Experts of a small language model: vocabulary 8192.
Below are experts of layer 12 (counted from 0) of a mixture-of-experts language model. Rows are named router (the router's row for the expert), gate (a neuron's input weights, with its number), up (a neuron's input weights, with its number), down (a neuron's output weights, with its number) and show model dimensions 0-63. Each number is 200 + 30 x the weight over its row's rms, rounded and kept within 0 to 999.
Before each expert's rows: a language model's description of what the expert responds to; "gets" lists some tokens that make up at least twice as much of what it gets as of all text. This comes from a sample of Wikipedia text that the model never trained on. Tokens count by the router's weight.

# expert 45
What it handles: Periods ending sentences and dots inside web addresses, plus ")." and "." and question or exclamation marks, as in www.dailyliberal.com, No. 5, characters.
gets: ".", ").", "\".", ".\"", ":", ";"
router,206,226,251,208,199,145,212,219,150,158,198,184,175,163,214,238,188,158,189,207,136,174,219,209,190,231,231,151,137,243,127,216,222,180,227,211,218,190,171,240,214,149,203,217,237,188,151,174,212,177,225,193,246,163,188,190,213,154,188,226,143,165,229,227
gate0,143,271,229,245,228,231,209,175,207,236,221,215,225,205,208,206,197,171,189,232,237,172,172,201,200,166,181,244,215,204,212,249,182,244,207,218,178,198,191,192,167,204,225,172,134,216,243,175,243,197,256,204,157,155,195,217,171,212,186,194,233,234,192,185
up0,182,241,207,127,237,233,242,282,176,235,240,199,181,227,166,228,165,157,237,161,178,200,225,153,165,184,210,217,160,244,205,196,188,190,206,191,131,245,186,200,189,211,288,205,272,224,176,198,195,232,206,177,160,221,137,147,226,161,205,167,148,211,196,218
down0,182,231,201,243,192,155,198,249,229,197,209,186,186,213,211,179,160,160,162,168,244,191,235,216,213,143,215,181,244,193,231,158,174,156,198,258,181,167,193,204,131,168,189,228,170,161,212,218,181,214,191,163,222,196,223,190,266,185,177,241,193,149,229,200
gate1,200,246,181,153,180,231,203,188,167,174,173,203,217,169,169,174,187,204,195,228,242,187,180,199,151,217,223,226,161,218,213,166,175,221,239,198,135,210,239,272,186,248,200,168,199,224,177,166,177,150,219,205,163,193,225,196,214,192,200,150,222,198,195,182
up1,212,182,251,221,219,241,152,177,191,223,230,220,175,232,220,196,147,211,220,199,182,218,203,226,224,207,172,244,191,204,198,214,177,215,223,253,253,211,147,180,195,200,165,238,222,165,182,188,191,223,211,208,247,183,142,256,151,185,192,209,161,200,223,169
down1,213,162,192,242,181,153,176,172,156,211,200,217,245,223,208,199,147,183,222,215,151,135,230,212,185,258,216,201,192,252,191,231,181,251,201,203,216,198,193,210,175,226,155,119,175,238,168,248,198,206,231,236,223,191,167,154,192,180,188,224,164,225,231,148
gate2,224,154,155,244,206,218,187,224,178,235,205,229,211,273,203,172,203,157,161,245,222,212,250,226,196,190,267,153,219,172,219,187,230,168,141,172,217,185,205,215,167,221,149,221,194,138,187,184,167,202,203,157,180,212,229,247,222,206,195,203,239,169,175,232
up2,248,195,206,162,243,191,182,197,184,220,169,211,230,211,167,224,179,239,217,169,205,237,188,221,238,172,209,261,198,172,217,197,228,154,230,174,183,247,210,198,190,134,150,194,206,250,185,227,173,205,200,183,198,180,200,189,159,183,221,202,153,236,206,162
down2,188,181,145,220,249,248,119,238,197,149,181,194,175,201,211,251,220,204,195,200,214,273,201,241,189,211,197,173,174,205,195,171,228,164,166,157,235,262,226,172,230,255,198,171,193,165,210,281,199,181,200,191,225,193,191,135,178,190,197,180,200,218,254,207
gate3,195,211,89,192,186,188,127,169,219,197,205,200,170,256,216,143,149,249,203,206,223,130,180,201,194,256,212,233,198,180,211,167,239,164,188,220,213,211,233,193,232,201,226,202,212,197,202,181,193,211,182,230,203,201,219,192,204,224,189,170,171,160,226,245
up3,204,191,268,156,206,230,263,190,199,220,162,178,228,183,202,252,261,208,223,177,153,213,254,161,230,156,226,206,208,235,208,264,199,226,214,147,174,178,150,220,206,197,186,233,167,175,208,204,226,178,212,244,245,185,225,214,179,170,213,193,245,227,238,168
down3,200,191,218,229,150,207,176,184,169,189,218,227,196,197,215,170,261,197,263,160,189,187,164,244,230,219,197,208,198,240,238,182,144,203,212,184,169,184,162,195,202,179,140,160,192,228,207,231,162,197,144,190,215,185,214,148,179,189,192,223,174,233,161,213
gate4,177,221,136,231,182,177,210,261,184,194,224,161,198,179,185,196,234,162,204,190,182,137,212,195,189,235,234,158,142,151,140,225,261,206,217,204,200,159,181,237,194,160,200,234,225,247,189,180,225,189,203,168,195,220,211,225,233,182,170,231,117,168,240,224
up4,209,183,119,189,174,192,189,207,195,232,182,143,245,174,196,188,184,164,175,227,132,178,202,174,211,188,227,138,178,125,188,229,209,237,204,160,223,181,174,273,222,176,204,210,205,195,231,184,159,195,185,199,183,178,230,206,190,130,202,203,157,169,232,205
down4,209,158,131,215,232,243,237,196,217,194,240,184,219,205,199,182,197,199,176,208,222,291,182,183,162,233,185,162,217,149,170,186,183,169,167,199,222,242,223,184,257,210,218,211,213,227,235,172,227,260,139,177,177,220,191,198,212,210,205,195,192,265,180,243
gate5,197,223,202,171,239,182,172,214,202,246,183,193,187,246,229,235,172,221,165,176,176,174,244,141,159,187,188,197,186,182,257,166,219,207,182,178,190,166,194,184,160,241,192,241,222,194,222,204,176,211,196,192,170,155,207,202,228,208,189,258,187,242,194,165
up5,197,215,172,201,168,186,198,173,171,188,173,272,237,223,192,167,159,167,192,186,186,215,189,176,157,203,207,149,200,229,212,170,148,192,223,194,185,191,166,187,217,207,168,185,180,186,217,224,185,251,198,230,214,207,218,200,166,177,221,172,181,193,176,203
down5,209,204,222,228,194,163,223,214,174,189,211,259,191,156,264,224,211,199,215,216,180,232,181,207,199,199,200,139,236,220,189,144,243,176,154,237,209,222,222,124,195,202,133,227,165,194,228,223,184,188,191,227,204,215,194,184,177,158,163,187,252,176,168,208
gate6,225,166,195,202,201,140,188,131,201,194,154,181,184,183,185,143,207,211,207,224,202,136,165,286,153,171,137,179,161,244,178,137,201,189,198,250,242,187,210,180,199,220,219,173,232,202,203,222,208,177,217,169,197,190,174,177,198,105,167,179,223,203,257,194
up6,198,252,177,210,176,203,236,159,238,205,157,224,242,159,199,162,125,168,238,205,185,184,203,187,223,183,139,186,162,230,199,154,227,161,182,163,213,197,234,171,189,209,204,204,207,180,190,157,195,215,265,213,251,197,171,189,209,123,189,166,243,195,187,194
down6,223,226,214,203,204,232,162,182,217,160,234,170,231,164,212,233,177,181,172,174,225,232,185,191,192,186,154,194,251,180,246,194,189,269,285,159,243,200,189,213,205,193,202,177,218,216,225,187,208,184,169,242,169,224,171,231,198,204,168,188,193,166,211,207
gate7,184,175,168,182,196,112,242,202,204,168,160,207,172,181,218,103,174,218,199,254,226,176,152,187,225,231,232,152,179,158,143,203,193,168,199,207,193,181,182,171,176,208,134,146,184,180,204,182,176,207,201,201,169,214,161,241,206,227,219,229,146,175,217,198
up7,181,198,166,192,143,215,195,203,230,201,186,241,183,135,182,201,223,220,165,208,152,218,156,159,234,181,236,259,161,176,151,180,228,199,213,197,198,209,214,185,198,197,178,135,176,166,211,121,143,215,238,156,205,204,205,284,254,176,192,206,168,217,232,187
down7,210,181,164,205,197,239,194,242,235,182,188,173,181,199,255,207,195,177,206,247,231,225,190,209,190,195,274,217,239,198,179,233,190,237,203,243,169,276,262,224,140,236,180,215,201,207,197,194,120,229,193,200,124,171,219,223,223,172,176,224,174,204,207,222
gate8,210,226,194,184,191,204,225,212,176,194,257,175,135,236,247,169,201,174,245,176,193,171,219,190,213,239,243,206,234,243,242,212,175,211,215,197,203,170,212,190,196,216,204,189,154,151,234,216,164,188,239,219,186,108,200,209,190,155,187,189,216,186,216,189
up8,167,222,191,193,187,211,242,242,195,163,226,225,143,192,237,186,159,200,253,160,163,208,262,162,183,181,234,220,213,228,236,176,214,160,184,176,198,169,195,202,266,203,214,221,215,177,216,176,228,202,237,206,209,150,210,157,168,205,213,182,197,217,270,208
down8,193,198,251,195,192,150,244,201,203,228,193,188,181,189,108,250,228,251,174,166,206,142,222,259,227,233,178,238,132,173,254,210,202,188,198,244,230,248,185,176,229,176,160,246,199,202,177,201,175,145,193,225,182,221,196,186,198,194,200,219,198,221,147,219
gate9,212,195,107,236,191,157,151,208,235,195,253,180,166,228,202,234,212,215,208,211,187,211,157,215,213,173,225,157,188,230,176,168,216,175,190,234,232,207,196,248,160,187,162,194,230,194,170,166,197,190,214,226,237,235,214,144,212,138,193,181,204,170,175,198
up9,187,204,80,205,189,195,181,179,258,201,218,168,172,272,187,204,181,224,171,192,169,232,197,226,174,182,222,163,196,221,154,211,253,175,189,199,253,174,204,246,185,201,178,206,222,175,215,164,222,178,210,247,228,234,206,136,215,185,227,187,162,215,207,215
down9,166,218,184,151,160,161,210,175,190,265,175,225,166,235,213,225,215,171,209,155,187,177,215,179,219,231,184,200,201,177,175,247,183,261,256,243,190,231,191,211,215,218,178,180,170,211,192,176,221,247,227,212,178,201,200,186,185,184,267,168,183,192,229,225
gate10,143,218,218,199,218,212,219,184,192,154,154,183,160,184,224,239,208,202,177,244,195,182,199,190,202,163,213,211,191,185,215,131,220,257,242,243,154,194,203,212,187,209,218,224,217,231,157,213,238,204,182,198,205,221,217,197,225,139,231,217,182,181,146,207
up10,198,136,170,221,200,163,196,222,221,255,209,168,243,209,140,164,189,206,209,191,229,170,206,165,221,247,193,184,232,192,186,240,164,147,173,158,259,168,235,242,216,191,178,175,175,203,213,212,219,209,210,212,195,179,152,197,165,256,187,198,188,206,253,163
down10,200,179,295,202,212,160,166,204,211,224,223,220,181,216,236,170,203,175,214,194,182,159,237,184,171,213,199,207,157,161,233,155,222,206,152,162,213,180,183,213,175,182,153,201,177,239,170,200,279,240,206,170,170,215,190,182,198,193,183,244,120,153,213,217
gate11,211,207,212,213,228,183,164,258,205,189,225,193,225,155,226,189,143,189,192,249,194,219,201,210,255,186,177,144,211,161,161,231,223,175,203,152,242,219,168,136,198,199,185,204,198,154,209,211,206,189,210,251,200,204,235,212,198,199,151,191,178,194,216,276
up11,164,217,138,235,182,252,246,192,179,192,177,171,211,203,171,156,214,183,217,187,213,189,178,190,169,177,229,241,268,195,217,126,167,229,184,249,179,208,194,193,151,162,244,225,234,224,219,118,248,200,208,146,201,211,206,214,214,238,209,216,196,212,178,183
down11,266,196,248,220,203,148,161,178,213,226,213,204,194,194,212,195,202,188,128,192,235,235,207,233,224,202,223,166,225,174,161,235,193,183,160,146,251,208,163,145,235,192,236,203,194,190,212,153,154,234,207,268,213,179,172,171,213,173,239,221,155,207,224,245
gate12,151,189,168,230,154,223,179,168,168,173,194,194,236,192,159,196,191,186,222,156,189,201,222,235,185,215,206,151,193,226,186,184,199,228,193,226,217,183,211,209,191,239,236,177,203,214,203,157,229,191,199,169,219,202,165,176,230,199,176,267,181,147,185,229
up12,172,180,209,239,209,223,194,230,202,198,169,186,158,201,191,180,191,177,269,187,223,124,209,219,122,220,178,210,215,210,170,223,145,207,176,254,205,180,256,218,151,247,184,176,231,224,176,175,204,217,206,135,181,171,223,214,262,185,181,193,230,217,229,285
down12,173,211,237,190,174,168,255,244,215,257,268,165,216,199,220,201,234,191,189,184,188,258,184,154,213,154,255,201,157,225,247,165,216,235,221,183,172,187,181,163,218,208,159,187,146,213,211,201,203,195,182,237,176,241,166,181,159,181,217,178,180,219,164,152
gate13,186,218,150,193,203,173,211,220,208,190,203,152,153,207,155,197,201,216,198,225,236,185,258,231,232,238,236,166,224,198,216,183,223,183,183,207,193,203,183,186,246,167,200,223,145,213,257,214,221,207,117,211,164,257,178,232,201,182,191,243,221,195,200,211
up13,175,212,199,182,239,180,233,179,184,208,229,173,158,152,175,190,180,220,219,185,179,210,253,276,197,231,211,139,266,242,217,183,257,164,182,203,158,201,169,168,228,167,199,174,155,169,199,222,171,173,229,163,173,268,166,201,245,227,200,242,207,183,242,210
down13,131,179,243,219,232,176,220,174,202,208,188,270,187,210,162,193,164,200,224,201,188,175,221,255,239,231,159,185,151,188,216,243,231,146,234,222,185,194,240,204,183,189,215,195,229,152,212,224,174,183,229,206,216,173,193,194,194,192,151,154,165,238,217,187
gate14,203,196,209,188,193,180,179,253,242,185,194,167,178,176,198,213,179,185,247,143,216,240,168,193,208,192,157,183,169,163,201,219,241,173,217,144,178,254,229,138,198,145,194,199,238,242,218,238,195,195,251,180,161,185,173,244,183,184,217,235,184,240,163,215
up14,191,230,195,214,179,188,178,230,184,150,206,245,227,196,157,205,241,207,262,206,266,218,169,188,185,198,210,172,156,202,183,214,246,209,229,227,214,243,236,167,214,175,195,204,163,190,227,225,232,164,192,191,183,180,186,163,182,162,235,220,197,176,183,244
down14,240,206,172,176,235,184,234,222,219,209,200,194,200,234,154,215,181,171,180,243,201,180,216,175,201,167,214,244,181,216,184,175,194,234,184,179,182,225,158,218,277,271,188,145,243,183,168,216,236,178,229,172,172,211,192,223,174,243,199,169,152,194,182,223
gate15,194,219,213,207,179,223,232,174,195,214,214,206,120,197,129,212,258,158,235,206,173,197,210,183,165,233,196,246,253,170,197,220,215,161,164,212,209,144,167,208,158,161,210,216,202,177,213,199,196,197,231,220,181,174,210,193,204,205,199,181,181,213,176,230
up15,208,216,177,163,169,197,181,220,206,174,184,209,236,176,198,232,201,190,229,202,251,199,212,228,232,138,180,166,155,183,184,176,226,249,159,210,199,199,184,203,245,237,253,197,266,187,180,250,226,159,221,210,175,172,221,254,266,211,203,249,199,187,270,185
down15,175,175,210,220,196,214,186,192,219,200,178,198,189,188,329,197,196,209,220,235,181,245,224,192,179,230,215,239,215,226,208,230,222,189,199,178,176,223,213,175,166,193,170,216,174,224,243,206,205,207,212,161,224,226,205,221,174,204,184,227,164,221,223,153
gate16,185,251,168,226,151,206,242,185,194,166,197,213,156,152,224,172,226,231,171,177,177,189,195,181,186,230,159,184,204,290,207,241,172,150,139,205,192,224,186,188,221,157,182,202,193,210,176,198,173,204,218,182,227,229,214,202,167,226,191,188,231,193,212,189
up16,176,206,231,186,232,199,144,224,201,210,179,215,196,216,201,199,218,212,266,213,200,189,164,200,207,157,213,233,249,115,194,157,273,208,255,179,209,171,211,233,186,259,218,165,223,185,222,167,202,198,197,193,209,211,161,197,244,175,198,153,229,193,197,185
down16,231,234,244,204,181,220,155,189,206,234,201,176,183,219,166,222,182,215,200,210,163,101,196,164,235,190,186,204,171,194,163,151,197,184,174,205,245,178,197,249,192,230,203,209,229,199,226,183,224,207,150,183,155,173,206,137,228,237,210,193,168,196,171,239